config = dict(
    experts_per_token=4,
    d_shared_expert=128,
    hidden_act='reglu',
    router_score='softmax',
    routed_scale=2.5,
    balance_loss=0.00209,
    balance_bias=False,
    train_tokens=307500000,
)
Below are experts of layer 3 (counted from 0) of a mixture-of-experts language model. Rows are named router (the router's row for the expert) and show model dimensions 0-255. Each number is 128 + 24 x the weight over its row's rms, rounded and kept within 0 to 255.
Before each expert's rows: "gets" lists some tokens that make up at least twice as much of what it gets as of all text. This comes from a sample of Wikipedia text that the model never trained on. Tokens count by the router's weight.

# expert 31
gets: "\n", " ", " In", " re", "In", " \""
router [ 78 137 108 141 130 109 117 123 107 163 117 114 155 155  99 133 147 171 155 122 110 150  89 155 108 100 103 104 153  97  83 155 146 149 157 141 146 168 115 120 131 105 155 155 170 119  92 146  95 156  95 115 148 124 142 148 115 100 153 159 155 138 157 150 156 106 139 133 152 117 102 152 137  97 152 179 156  97 100  95 135  93 153 116 137 157 157 118 122 128 100  94 144 103 161 157  92 157  99  97 116 114 100 150 145 137 143 100 126 159 100 104 142 154 108 162 128 152 137 115 147 149 116 161 148 105 157 104 166 150 117 153  99 117 123 163 118 106 108 159 105 117 129 153  97 144 157 105 134 158 142  96 153  98 160 155 114 170 152 163 144  97 102 130 151  95 146 149 155  99 116 112 118 155 116 138 123 153 137 100 163 109 154 152 156 156 110 139 113 147 118 126 147 148 143 101 151  98 105 127 156 171  97 171 112 140 132 104  91 162 144 123  99 113 154 154 157 131 112 149 113 100 155 137  84 163 150 145 106 146 122 118 155 113 157  98 159 166 119 131 127 109 136 154 108 170 102 155 153 102 107 142 121 147 102  98]

# expert 22
gets: "-", " (", " in", " |", " of", ","
router [ 74 133 116 115 146 142 110 123  98 184 115 106 154 153 122 118 130 182 166 117  91 144 100 152 106 108 124 110 150  95 108 149 138 164 150 119 151 159 114 104 134 107 154 130 153 114  83 141  81 151  98 106 136 120 112 127 129  88 120 141 144 134 149 135 143 107 133 145 159 137  95 143 171 113 161 178 157 110  96  81 138 103 138 141 117 151 152 118 116  96  85 108 158 109 169 154  87 140 101 103 136 117 115 139 138 158 153  88 119 156 110 107 133 149 105 151 128 149 125 128 133 156 130 172 147  98 140 102 181 153 120 143 103 124 134 153 140 125 104 160 117 127 130 149 107 142 172 126 124 162 138  90 116  90 147 151 102 154 154 163 132 107 112 133 161 109 139 138 146 107 133 141 122 145 110 124 108 150 135 101 163 135 153 126 167 152 118 169 112 133 113 135 132 157 133 102 138 100 118 135 156 169  90 209 115 142 109  97  97 168 151 126 106 100 117 157 159 121 117 152 132 123 152 129  76 160 149 134  87 162 142 111 135 110 137 116 154 150 120 163 116  94 130 148 121 181 106 145 141 139  92 143 123 148 100 101]

# expert 17
gets: " ", "1", "2", "3", "4", "9"
router [ 94 132 124 142 139 102 127 151 127 138 144 115 159 163 107 162 145 164 173  99  88 147  88 143 104 106  81  82 149 113  86 142 132 171 161 163 137 156 125 129 149 128 138 140 164 118  89 146 103 146  99 133 147 114 145 137 127  98 141 159 157 131 151 174 159 101 149 135 150 112 116 174 139 101 145 156 186 107  85 101 107 112 149 116 133 166 163 134 125 122 111  98 130 109 161 169 116 153 112 117 115 133  98 152 145 132 140 107 140 135  81 115 135 146 107 133 127 186 138 105 130 158  90 147 146 101 152  94 161 168  86 148 101 121 107 146 130 121 108 175 116 126 124 158 107 136 146 118 149 154 159 120 135 106 160 148 116 149 137 144 141 106 112 133 128  85 142 141 151  93  97  94 121 152 113 119 125 171 125  99 167  86 155 155 134 151 108 136 104 159 117 130 128 145 153 112 145 100 123 115 158 152 102 142 121 140 117 116 107 142 134 136 108 113 146 129 148 127  89 135 120 102 179 138 109 155 146 156 118 141 106 113 152  99 159 125 142 183 143 144 115  96 124 163 135 175 106 159 153 133 115 144 130 142 113  60]

# expert 27
gets: " ", " (", " \"", "–", " A", " S"
router [ 83 136  94 136 137 124 115 114 108 181 135 124 145 169 129 139 143 177 163 134 114 143  79 152 142  99 111 105 147 120  90 147 136 154 167 146 131 185 120 119 122 131 148 127 180 136  50 109  91 145 118 139 142 112 133 125 123  83 137 147 148 129 136 157 158 127 146 134 171 134 114 154 136  80 146 190 143  86  89 107 135  73 147 150 119 139 143 146 121 124  96  97 157 112 146 147 116 155 109 120 128 114 113 155 145 135 145 109 143 141 114 109 135 136 114 165 127 148 119 109 134 149 142 145 157 120 147 120 164 131 114 142  79 132 132 143 125 132 135 158 109 147 115 162 116 124 159 108 128 149 158  79 130  91 157 137 141 163 126 144 124 100 120 145 154  95 137 158 144 117 137 119 112 151 122 143 129 151 115  93 152 129 139 136 149 159 105 131 124 125 129 139 130 122 138 107 112  94 118 124 145 192  95 208 119 127 112 117  76 162 126 126 105 118 135 135 157 117 120 161 122 123 160 142  83 152 145 126 106 155 154 108 130 117 144 110 201 163  85 136 135 123 131 114 116 206 102 145 139 102 113 138 134 131 117 116]

# expert 25
gets: "s", "y", "er", "us", "z", "r"
router [ 86 144 107 159 130 118 106 138 110 176 102  95 152 164 108 145 151 165 152 132  86 149  95 153 109  97 106 109 154 100  76 146 146 148 163 167 150 158 103 118 124  99 151 146 166 123  90 137  94 153 102 112 154 135 160 133 124 102 147 158 161 137 148 156 158 100 147 136 147 117 106 154 146  88 148 169 169 100  96  96 140 100 152 130 144 159 158 119 141 132 100  84 147 105 156 159  94 151 115  98 116 114 102 146 144 126 147  99 159 151 101 105 150 156 100 149 152 153 136 108 149 146 116 157 148  94 150 106 163 147 116 147  97 104 113 157 116 108 104 155 103 129 155 168 105 147 152 109 119 157 147  99 139 100 160 161 113 158 146 165 149 104 105 127 157  94 148 152 156 105 109 117 122 151 109 147 101 146 138 100 158 112 153 138 150 160 108 132 119 146 108 135 150 143 148 107 149 101 111 128 154 160  93 160 109 136 126 108  99 159 139 115 107 108 151 140 154 136 106 145 125 111 171 151  90 154 153 141 105 148 131 114 144 111 152 116 157 159 122 158 136  98 134 165 102 163 106 161 148 105 111 134 132 140 102 102]

# expert 16
gets: "1", "2", "0", "9", "3", "4"
router [ 18 143 112 150 141 156 104 121  99 161 122 133 143 149 116 126 135 179 156 124 131 153  86 160 124 107 107 112 145 106  88 151 142 151 150 150 142 165 106 124 114 117 150 129 164 129  79 113  90 152 111 122 151 118 118 128 120 109 138 143 151 117 154 147 163 109 117 139 149 134 108 152 136 116 139 190 144  98  83 104 129  93 140 131 135 161 143 131 137 122  88  76 128 120 149 153 101 176 114 121 131 129  94 124 147 126 141  93 127 140  93 109 140 143 116 163 141 156 120 112 137 154 130 159 153 101 150 117 180 165 134 144  92 141 136 164 128 118 115 169 111 141 122 162 111 140 151 125 129 154 136 103 151  88 154 155 132 166 141 168 129 101 114 124 157  95 146 154 137 110 116 118 111 153 125 135  97 164 119 101 175 137 151 131 144 149 101 133 113 143 129 140 141 118 124 101 132  88 115 122 145 175  85 166 127 137 132 121  86 164 117 126 112 115 129 131 153 130 114 160 124  91 143 132  83 146 138 125 117 133 149 122 151 121 165  85 148 167 120 153 135 117 127 184 105 185 104 138 152 129 121 137 133 131 102  77]

# expert 4
gets: " the", " a", " and", " of", "'", " The"
router [114 151 158 125 144 111 105 149 126 149 149 120 151 156  77 130 176 145 179 129 118 139 109 156 121 105  83 124 144  73 124 169 159 188 148 132 146 135 121 118 147 118 151 157 143 126 115 155 103 148  85 109 141 106 138 159  98 100 155 142 149 135 162 169 153 114 157 114 164 104 108 152 134 109 128 147 161 111 101 111 109 111 162 114 132 144 153 112 132 121  97 115 133 107 145 153  79 162 110 115 111  99  78 131 122 130 157 108 136 154  90  94 139 175  96 134 130 153 157 112 158 154  95 154 155 121 146 102 162 146  97 167  89 110 113 157  99 100 107 179 122 131 135 130 116 144 150 121 134 157 145  84 142  89 145 152 113 174 147 134 153 104 111 136 133 116 135 139 110 105 103 111 110 167 111 134 102 149 162 116 150 114 146 148 158 157 119 164 122 158 121 121 161 133 142  86 131  90  92 133 137 146 105 168  79 139 145 113 105 162 137 110 107 104 142 187 148 137  87 162 118 111 135 138 104 161 166 140 124 140  95 100 135 120 150 103 151 142  96 134 149 117 138 136 112 135 115 140 136 148 115 146 121 151 107  92]

# expert 8
gets: "\n", ".", " that", "y", "\"", " which"
router [100 150 125 153 139 139 104 139 115 151 155 120 144 125 109 148 147 159 150 129 125 161  89 155 100  89 110 109 163  93 120 152 151 153 152 138 131 131  88 110 120 111 140 155 141 136 105 124 110 153 120 122 156 124 132 152 105 102 150 157 171 156 149 139 172 111 153 114 139 114 106 158 137 122 149 151 127  86 105  98  99 115 150 127 145 175 139 120  80 111 100  99 125  97 162 174 113 159 137 127 106 108 104 134 127 113 143 107 150 121 120  94 163 165 120 137 119 171 135  97 156 143  92 158 152  98 150  98 164 144 119 157 101 121 119 165 101 131 101 163 106 123 123 149 103 103 156 118 138 160 149 107 143  66 148 148 128 155 154 143 134 102  93 119 146  98 189 163 148 111  86 128 120 161 131 140 115 166 142 104 146 109 142 149 150 170 116 118 110 138 121 124 151 123 151  86 121  97 125 156 146 139  97 153 115 154 142  88 107 152 144 129 100  98 136 156 154 139 116 157 103 113 156 147  85 143 146 171 117 155  97 117 177 120 147  93 163 141 113 135 152 103 139 183 115 151  98 135 154 128  97 135 135 166 116  81]

# expert 5
gets: " the", "t", "'", "th", "in", " S"
router [ 83 142 130 146 134 115 116 139 121 179 120 107 152 167  96 153 158 152 169 128 113 146  94 149 112 107  96  94 149 103  91 151 144 157 155 137 143 153 113 134 153 116 148 148 175 119  96 140 106 157  80 121 140 117 132 143 109 101 152 162 143 137 154 162 159 106 141 125 152 111 103 158 152  97 138 175 158 103  92 103 126 102 159 134 140 148 158 102 113 118  74 101 157 105 148 151  80 166 119 105 113 115 101 158 129 129 152 101 134 141  97  97 142 163 101 111 144 160 146 108 159 147 118 163 157 116 153  97 166 139 112 147 101 103 107 148 119 105 103 170 107 124 136 147 101 158 152 108 135 148 147  97 143 102 154 159 111 164 168 151 152 104  93 113 142  90 144 139 158 101 110 123 115 150 119 115 125 156 135  93 167 114 164 134 151 164  99 149 121 148 112 136 139 158 141  94 142  99 103 123 154 149  91 174 112 149 125 105 108 162 139 103 110 111 142 144 162 138 119 155 105  98 161 130  90 168 159 143 107 156 139 115 148 119 152 126 151 154 128 149 124 112 132 157 111 164  97 146 144 117 107 142 131 147 109 100]

# expert 29
gets: "\n", ".", " |", "-", "|", ","
router [ 63 122 127 144 136 122 110 147 124 149 136 137 133 129 128 110 135 164 149 108 122 144  83 151 103 116 133 113 154  67 110 161 139 163 144 134 146 141  89 133 129  92 140 159 130 116  80 137 132 141  77 123 134 119 124 128 119 111 130 144 156 116 146 136 150 103 133 154 195  94  77 163 137 117 155 165 134 122  63  88 142 117 138 115 136 166 158 107 138 125  89 107 132 108 170 161 108 166 130 113 104 128 100 124 138 144 145 108 134 139 118  97 159 154 112 155 125 145 121 124 137 161 117 151 153 108 138  96 177 154 114 156  88 134 114 146 128 118 131 170 119 122 137 133  98 128 153 114 135 166 134  95 158 100 153 150  99 141 128 157 126  97 121 136 138 121 158 151 175 120 110 139 108 166 121 152  89 152 106  98 172 121 195 136 156 152 114 154 111 148 111 139 148 125 152  88 138 112  96 125 146 166 107 204 128 135 118  88 117 175 160 126 101 117 147 187 171 133 118 151 140 133 139 133 114 146 136 131 109 131 132 122 137 116 148 142 147 149 138 144 152 104 146 120 135 162 122 151 166 126 107 128 122 160 124  76]

# expert 21
gets: " ", " a", "d", " A", "ed", "er"
router [ 80 137 117 127 108 120 117 123 122 153 121 122 158 161 101 123 148 157 155 122 111 158  90 147 108  98 102  97 155  95  83 151 145 147 153 144 152 164 116 121 133 108 152 145 165 111  87 137 104 157  89 123 148 126 151 143 119 103 142 159 154 137 153 164 153 110 147 131 154 122  96 160 143  90 158 169 150 101  90 100 124  95 151 129 172 156 145 127 108 101 100  85 154 101 151 156  99 158 107 104 119 115 107 144 140 144 147 101 146 163  89 101 155 154 102 160 151 158 127 111 155 152 113 158 148 104 157 108 165 152 112 149 104 116 109 164 126  99 110 160 105 131 123 159  98 149 150  99 135 161 146  99 147  93 159 158 121 163 146 160 144  98 110 138 167  92 142 157 127  92 114 123 119 146 125 132 107 151 133  99 162 114 159 139 155 149 102 135 130 133 124 132 152 144 144 104 140 100 106 131 150 167  91 165 113 140 119 110  86 161 146 124 102 109 153 150 157 150 105 149 137 104 166 146  85 161 157 146  95 144 146 126 154 110 147 116 158 162 118 157 126  95 136 150 105 169  92 150 150 120 113 138 125 138 100 104]

# expert 12
gets: ".", ",", " |", ":", " by", " ("
router [ 79 145 102 115 126 119 115 127 111 156 123 129 147 153 101 135 148 160 151 107  95 152  87 142 110 106 118 113 151  95  89 158 148 156 158 137 162 147 116 111 148 110 149 134 147 112  93 146  99 152 102 128 145 117 153 133 114  99 137 153 149 117 148 147 154 103 129 127 153 110 102 152 133 107 165 172 148 112  89  94 122 106 137 117 107 165 134 119 134 145 115  98 147 100 171 163  79 133 100  99 117 119 107 163 134 168 150 106 135 150 106 114 154 150 100 158 122 162 116 120 146 159  94 150 157  89 141  98 155 147  96 144  98 116 123 166 107 117  94 161 115 106 162 152  93 133 155 102 150 167 119  86 117  98 158 171 112 152 143 158 139  99 107 148 154 110 136 154 129  97 107 144 115 173 111  97 103 165 135 100 157 119 156 124 147 148  86 160 133 129 115 139 140 134 143  94 133  99 100 141 147 169  90 165 119 151 119  90  98 170 147 120  99 104 131 164 162 122 116 158 125 109 163 132  88 145 158 166 115 137 127 115 142 113 156 122 158 154 126 160 123  89 151 132 109 153  98 158 156 132 105 129 108 144 118  88]

# expert 7
gets: " ", ",", " the", " (", "-", " and"
router [ 84 139 105 133 141 117 121 142 129 152 122 106 154 161 102 120 153 163 159 122 121 144  89 154 113 102  99 111 152  94 101 153 148 157 164 141 153 151 114 117 149 106 156 146 167 123  83 134  89 154  91 121 142 107 140 135 116  99 156 152 152 141 155 161 162 104 139 133 149 103  91 151 139  97 137 162 163 106  90 101 136  99 154 113 117 149 172 120 124 138  96 101 147 103 155 153  82 161 115  94 116 112  98 151 127 136 150 104 141 139  79 103 140 157 109 165 135 167 135 112 152 152 121 165 156 106 155  96 170 154  98 154 106 121 117 162 126  97  99 162 108 133 137 139 105 116 157 103 144 162 133  96 143  94 156 156 119 169 154 151 139 100 105 129 138 101 148 145 132  95 118 110  97 138 120 118 111 158 135 101 159 112 167 143 166 155 115 157  98 143 117 118 152 168 136  98 157 100 100 128 151 154  99 165 108 147 119 118 108 169 145 114 107 107 144 142 158 150 109 150 115 111 157 139  89 158 149 154  94 154 135 126 149 120 142 126 162 164 123 157 109 107 134 146  94 164  97 141 146 110  97 146 138 155 109  96]

# expert 10
gets: "s", "es", "y", "e", "t", "o"
router [ 54 138 115 124 138 128 101 111 117 172 110 100 163 157 114 131 140 168 149 132  90 146  96 153 115  97 110 109 147  99  74 143 146 153 155 145 148 160 111 117 125 114 157 134 161 121  91 131  80 161  94 111 149 127 136 141 127  95 149 156 157 141 155 151 145 106 139 130 149 130  99 144 161 113 154 160 154 103  99  99 124 101 146 136 119 157 153 126 111 138  97  88 141 101 147 151  91 158 118 115 125 101 113 164 150 150 138  92 162 140  95 113 145 150 102 157 135 163 126 112 145 140 122 167 150  97 153 115 165 152 122 134 104 125 131 166 128 112 106 155 105 124 115 161  99 131 157 115 144 158 137 103 133  88 154 160 110 163 155 162 139 102 113 134 165  87 144 144 152 101 121 128 118 140 117 100 108 147 137  99 161 113 162 134 164 156  95 144  98 131 105 131 136 167 129 107 140  97 112 145 161 168  86 162 119 152 134 113  91 161 139 107 103 109 128 147 158 133 112 147 114 113 170 155  78 159 166 155 104 143 141 117 143 104 154 106 143 167 114 165 129 101 135 152 119 165 104 149 144 146 111 143 114 135  97  98]

# expert 14
gets: ")", "er", " he", "'", "°", " W"
router [ 86 144 107 133 137 110 111 124 120 172 112 107 147 161  95 136 157 162 150 130  99 157  82 147 114 104 116 112 155  99  79 162 150 150 156 166 159 165 107 114 143 121 154 141 164 106  81 132 112 151 104 121 148 120 162 154 113 105 145 152 151 134 157 156 158  95 131 133 147 113 101 154 141  93 143 170 155 103  93  98 123  97 150 125 130 168 151 119 125 152 104  96 155  98 155 162  86 151 115 107 116 114 110 140 155 142 149  98 140 135  94 110 157 160 107 127 131 161 135 108 154 147 117 157 154  92 156  99 152 157  97 150 106 113 121 159 120 112  99 163 106 123 113 163 102 136 151 108 135 162 146  92 127 101 161 156 119 153 154 164 137  98 105 143 148  98 147 165 147 100 105 137 125 146 119 110 104 157 135 101 157 110 150 131 147 152 101 141 132 146 117 129 152 142 137 104 140  96 103 146 150 159  85 162 108 153 126 104  99 154 138 113  99 101 141 152 173 137 105 153 115 100 158 144  99 148 154 154 103 149 133 109 147 111 156 127 165 161 116 176 131  92 143 128 108 168  99 157 155 128 101 137 132 139  99  99]

# expert 11
gets: "\n", ")", "o", "a", "e", "i"
router [ 77 137 102 150 138 125 114 129 108 159 115 102 148 163 113 142 144 168 148 125  81 155  92 154 109 101 108 102 155  95  88 151 148 154 155 142 145 168 100 124 128 106 148 149 162 113  92 144  92 163  92 118 144 127 153 142 114  98 144 158 148 133 151 153 152 110 145 124 148 119 105 152 138  95 144 178 149 101 104 100 128  95 153 144 137 161 149 112 118 107 103  91 148 102 154 154 100 157 112  98 114 107  99 149 141 131 147  88 138 156 112  99 149 156 105 160 137 164 131 112 154 149 112 162 150  97 155 102 164 151 117 152  96 117 122 161 117 107 113 160 108 113 113 144  92 136 146 108 153 159 147  99 152  95 157 164 104 163 152 172 144  98 109 121 148  94 147 154 163 100 121 120 116 150 120 125 108 156 141 104 162 102 157 132 159 160 102 139 123 145 113 123 143 162 153 106 136 100 106 128 154 171  91 164 116 140 134 101  94 166 153 107  96 108 151 148 152 128 102 146 129 106 154 137  95 156 148 143 103 141 129 103 154 102 160 112 154 164 119 148 134  99 136 146 105 169  99 155 153 121 107 136 119 154 110 103]

# expert 18
gets: "s", "e", "th", "t", "n", "es"
router [ 52 135 106 158 130 120 103 133 135 185  93 106 147 158 118 115 149 164 148 109 109 146  96 148 125 103 104 105 153 104  99 147 148 143 163 127 147 166 102 133 119 121 147 141 159 107 102 126 109 166  98 135 169 130 159 143 126 103 151 156 160 145 153 151 169 112 146 123 149 112 106 144 150  96 146 173 169 103  98 105 118 104 153 127 127 148 133 118 123 112  94  98 137 110 148 151  85 152 138  90 128 118  99 152 151 118 153  86 117 151 115 110 150 162  94 135 139 171 120 112 150 149 122 160 142  88 156 116 163 167 121 142 102 118 105 170 119 127 111 157 106 132 150 153  96 139 153 114 155 159 140 100 129  92 160 151 133 168 147 160 135 104 113 134 145  89 144 156 155  93 110 116 144 161 102 128 117 139 131 108 157 118 163 128 163 160  88 134 106 142 127 149 139 186 126 109 123  99 115 132 157 160  81 162 120 142 134 114 100 164 144 106  99 111 133 135 152 107 108 141 115 121 157 151  90 155 151 137 108 126 123 118 147 121 174 112 143 177 124 157 135  98 133 139 116 179 104 157 147 134 114 155 121 140 106  98]

# expert 26
gets: " the", " a", " in", " was", " is", " to"
router [ 99 140 120 126 136 135 124 120 114 130 125 117 154 155 107 135 139 148 167 125 119 143  99 161 109  99  89  93 149  91 100 145 155 164 160 136 144 151 119 115 137 112 143 150 176  98  93 165  93 157  91 108 151 112 147 145 125  95 146 163 149 128 167 157 151 101 151 123 150 109  95 144 134 106 136 163 164 111  86 102 121 104 166 136 131 133 154 133 119 127 117  91 174 113 146 153  86 154 121  86 108 115  97 146 123 137 144 109 137 154 107 107 147 156  99 160  97 149 129  98 153 142 116 162 151 116 147 106 161 145 122 148  77 121 126 148 128 115 128 156 110 136 128 142 101 157 150 109 129 166 154  92 142  90 165 170  97 180 155 142 155 112 106 134 147 100 146 137 144  90 110 114 122 139 107  96 118 155 126  97 167 118 168 131 162 175 102 152 131 128 113 137 141 157 136  85 132  97  92 135 147 149 100 176 109 154 124  97 105 164 151 116 107  94 150 143 160 146 114 158 121  97 166 142  79 171 157 141 100 148 130 116 142 122 147 101 144 165 128 128 138 113 140 142 115 155 100 157 149 135 105 126 126 152  97  93]

# expert 28
gets: "\n", ")", " is", "\"", "==", " was"
router [ 89 138  99 122 130 134 110 126 116 151 122 109 151 156 109 133 150 160 154 120 108 149  95 151 102  96 109  90 152  95  76 155 151 162 156 140 145 148 114 106 142 103 151 146 176 103  83 142 100 154  88 113 147 125 150 152 129  95 145 162 153 119 161 151 163 105 139 119 143 113  92 154 134  95 136 169 149 105  84  93 123 100 161 106 138 154 156 120 129 129 111  84 165 108 154 159  91 148 114  90 103 122 101 138 131 139 143 107 144 141  93 108 142 150  92 155 127 148 134 108 146 139 117 156 157 110 150  97 163 145 123 150  97 116 107 165 123 108 111 156 109 125 134 154 109 136 146  99 143 154 145  89 141  96 159 173 111 165 147 150 150  96 101 132 140  94 145 152 156  88  95 116 102 123 108 106 116 154 118  96 170 114 167 130 152 167 113 147 123 144 116 123 150 136 151  98 148 105  91 135 156 162  96 179 119 158 125 117  97 158 146 101 110 110 145 150 161 148 114 157 115  87 161 142  94 155 143 152 103 148 150 133 149 115 142 115 147 162 136 134 143 103 136 142 115 160 100 156 155 134 103 128 135 154 107  98]

# expert 9
gets: ",", " |", " and", " of", " in", ";"
router [ 49 141 130 155 125 130 117 130 107 141 143 116 147 160 126 158 136 168 163 106 101 146  95 143 124 104 126 117 150  78  88 154 132 150 149 152 144 146 102 122 105 106 143 141 134 128  98 132  87 145  93 118 154 105 136 131 123  93 136 157 133 111 143 152 151 114 145 138 166 110  88 151 152 104 172 188 145 111  87 100 118 114 160 114 125 153 134 121 118 115 110 112 138 106 174 161  90 161 105 102 110 108  91 151 117 169 166 103 151 149 115 129 139 140 107 178 134 165 117 108 146 165 119 148 154 105 149 111 177 135 117 164  82 129 147 154 135 117 107 168 117 103 120 139 102 117 141  88 126 150 124 103 159  94 160 164  90 158 129 170 146  70  86 110 156 125 148 145 155 112 123 133 147 143 127 120 102 171 129  97 152 113 159 140 157 153 123 169 106 156 112 138 146 148 139  88 147 102 126 106 147 163 105 163 122 124 115 105 103 171 147 103 108 120 147 139 150 121 122 135 105 130 138 145 101 152 151 134 111 131 112 104 132 116 153 110 157 139 133 135 123  92 120 165 122 150 108 147 131 119 113 128 105 153 119  65]

# expert 6
gets: "0", "1", "2", "9", "4", "5"
router [ 25 135 130 142 148 152 103 125 103 161 114 130 143 135 118 130 135 179 155 123 126 158  76 162 106 114 120 126 149  91  79 153 144 143 146 149 135 146 108 123 126 117 150 147 166 134  70 117 107 171 109 122 140 131 122 117 128 109 128 145 154 113 163 146 158 110 134 150 145 139  99 153 130 116 136 197 147 103  90 100 138 107 135 122 146 175 145 132 126 131  85  79 128 114 145 154 104 169 129 114 121 129  96 123 142 122 146  89 118 132 122 102 146 149 108 156 149 158 115 127 127 155 120 158 150  85 148 114 177 159 139 141  92 131 115 159 126 121 118 165 108 143 125 146 106 135 168 128 147 162 135 104 133  84 157 160 133 173 136 171 121  78 123 121 158  95 145 140 133  93 109 110 114 146 127 139 113 143 119 110 172 140 160 138 154 156 108 120 112 142 125 142 142 124 128 111 128  82 111 109 152 173  89 164 118 126 120 120 104 165 124 129 108 125 139 140 155 135 121 165 116  84 131 147  90 145 149 128 123 124 144 122 155 133 166  98 142 161 116 150 158 120 145 141 111 187 108 140 152 129 129 137 139 131 106  65]

# expert 30
gets: " |", ".", ":", "|", " was", ";"
router [ 56 129 149 134 135 120 113 129 104 154 138 104 145 134 141 110 132 175 161 108 108 132  97 149 111  90  99 110 143  78 122 150 123 153 154 157 151 147 126 125 131  89 151 137 133 131 102 135 104 139 101 105 148 105  96 119 106 114 148 146 137 138 145 145 139 119 138 134 157  98  96 150 126 116 164 191 152 111  87  91 146 115 145 137 142 142 140 129 124 110 113 109 141 111 194 160  98 145  89  95 116 120  99 149 117 166 162 106 142 160 110 117 119 144 100 143 120 154 132 114 124 166 127 156 152 109 135  99 167 141 122 140  86 140 136 156 113 113 134 166 123 120 136 141  95 149 167 120 127 164 127  93 139  82 147 171  79 153 139 154 149  97 100 114 155 115 141 142 163 122 140 142 121 157 122 132  93 160 119  92 156 121 191 132 163 149  88 182 108 140 115 124 155 149 169  82 137 112 111 110 148 166  98 182 120 131 119  99  93 155 153 119 101 120 135 164 150 127 116 146 117 138 132 129 104 167 162 113  93 126 131 121 164 102 166 129 149 150 121 139 123 115 117 143 120 146 103 147 144 128  95 112 113 154 115  78]

# expert 15
gets: "t", "th", "d", "i", "k", "g"
router [ 85 142 121 138 149 102 107 135 134 178 113 108 142 161 108 128 147 163 154 122 121 142  93 152 108 100 109 100 155  98  89 151 149 154 163 135 152 158 109 121 141 109 147 140 172 100  85 144  98 163  99 106 149 123 134 151 120  99 140 156 159 124 154 146 152  95 140 116 152 122 110 153 147  84 140 163 166  97  87  94 130  96 149 127 141 147 158 112 114 146 104 102 153 102 158 159  93 150 118 105 108 112 104 142 141 128 143  89 133 157 110  99 156 156 101 135 132 159 129 114 158 148 113 155 154 102 157  95 165 156 105 147  93 113 103 166 117  99  98 156 110 131 122 165  99 149 148 111 141 156 162  84 140  90 153 158 127 162 145 171 142 104 103 120 144  97 153 139 152  98 106 128 106 157 105 109 103 156 127 105 167 106 155 145 155 166 115 143 137 138 108 136 150 139 152 107 124  98 106 136 154 157  95 164 111 146 132 108  99 166 144 133  99 105 155 145 163 135 106 149 139 102 159 134  89 167 153 145 109 140 136 123 146 108 156 105 151 171 117 142 146  97 133 141 106 165  93 160 147 121 109 126 138 146 114 104]

# expert 2
gets: " the", " The", "'", "|", "The", " a"
router [106 137 128 124 141 135 113 147 130 157 141 115 162 159  94 118 168 148 169 125 132 145 107 149 106  93  80 103 146  85 115 162 153 167 151 117 138 153 126 117 142 105 148 161 162 110 108 144 106 191  82 121 134 118 142 147  99 102 143 162 151 133 141 148 161 114 135 120 154  97  91 154 153 108 135 146 150 117  87 104 133 110 164 135 130 130 142 114 110 127  91 109 135 112 136 147  55 175 120 110 115 120  88 141 125 146 154 118 133 153 109  94 151 180 106 131 121 150 133 120 168 141 108 152 155 115 142 109 160 137 106 137 108  99 105 131  86  88  98 174 115 128 128 132 119 141 153 107 134 164 149 106 143  96 151 148 115 179 193 138 158 114  91 124 147 109 138 128 142 102 112 117 130 136  88 116 132 147 163 108 159 119 168 134 163 168 122 139 115 139 113 134 141 152 137  75 147 101 100 131 143 141 113 190 110 158 133 107 114 164 134 117 112 104 144 160 159 148 106 148 118  90 152 130  83 167 166 147 105 148 113 101 145 121 149 120 140 142 113 148 131 108 156 153  98 154 113 146 144 113  96 139 119 143  93 122]

# expert 1
gets: "0", "2", "1", "9", "4", "3"
router [ 61 144 114 149 145 112 119 124  98 155 108 121 146 144 106 127 146 161 153 117 115 149  93 151 105 108 103 109 150  98  79 154 153 147 149 174 142 166 105 125 120 112 152 140 170 113  90 128 101 160  98 111 152 132 141 136 112 103 143 154 155 132 160 153 157 115 139 131 155 110 111 155 143  84 147 184 157 103  99 103 130 102 146 121 126 162 156 127 125 141 102  79 127 104 146 155  99 157 106 120 124 131  98 160 148 115 142  94 135 135 103 100 148 158 102 163 165 161 127 118 139 145 110 153 147  98 152 102 160 155 119 150  97 125 110 162 113  95  96 164 107 145 101 169 101 139 147 114 145 163 142  97 157  94 157 159 120 162 149 175 137  98 108 129 156  99 149 150 160 103 109 107 121 160 129 145  96 153 128 108 169 123 161 147 151 160 105 134 100 153 122 136 147 132 140 107 137  97  99 110 153 154  93 163 120 136 132 116  97 159 131 132 102 115 144 142 157 133 106 148 130  99 161 116  97 155 151 147 106 145 143 121 155 109 172  92 155 160 127 124 136 111 132 170 107 163 101 148 151 125 116 147 114 144  95  97]

# expert 3
gets: "s", "ing", "ed", ")", "\"", "m"
router [100 141 115 129 140 114 121 118 135 159 116 120 163 152 121 124 153 144 149  86 105 141  78 133 118 104 119  92 154  94  68 156 154 154 159 149 146 147  93 132 124 126 149 160 154 113  82 119 122 146 106 107 154 136 144 150 128  95 150 152 139 124 142 153 177 105 141 127 156 120 110 166 144 105 140 145 161 107  95  96 118  98 160 137 145 173 162 113 131 131  96  94 126 112 167 156  80 166 119 108  97 119  94 166 123 138 133 111 151 143 101 102 169 174 111 130 134 153 128 123 137 140 122 161 144  98 146 122 177 143 117 151  94 114 118 163 131  90 111 141 114 139 139 148  96 142 137 102 154 181 148 112 162  79 146 143 122 161 163 154 134 106 103 136 133 112 154 146 134  79 102 122 105 155 104 137 119 151 131  96 146 119 168 126 158 168  82 143 112 131 115 134 155 150 138 110 153  96 122 134 149 142  70 147 107 144 132  88  96 172 124 126 119 112 145 141 152 147 108 140 121 116 152 105  83 138 148 138  92 152  91 119 155 135 165 103 166 163 138 112 141 101 150 136 132 148 102 150 137 115 124 137 135 140 115  70]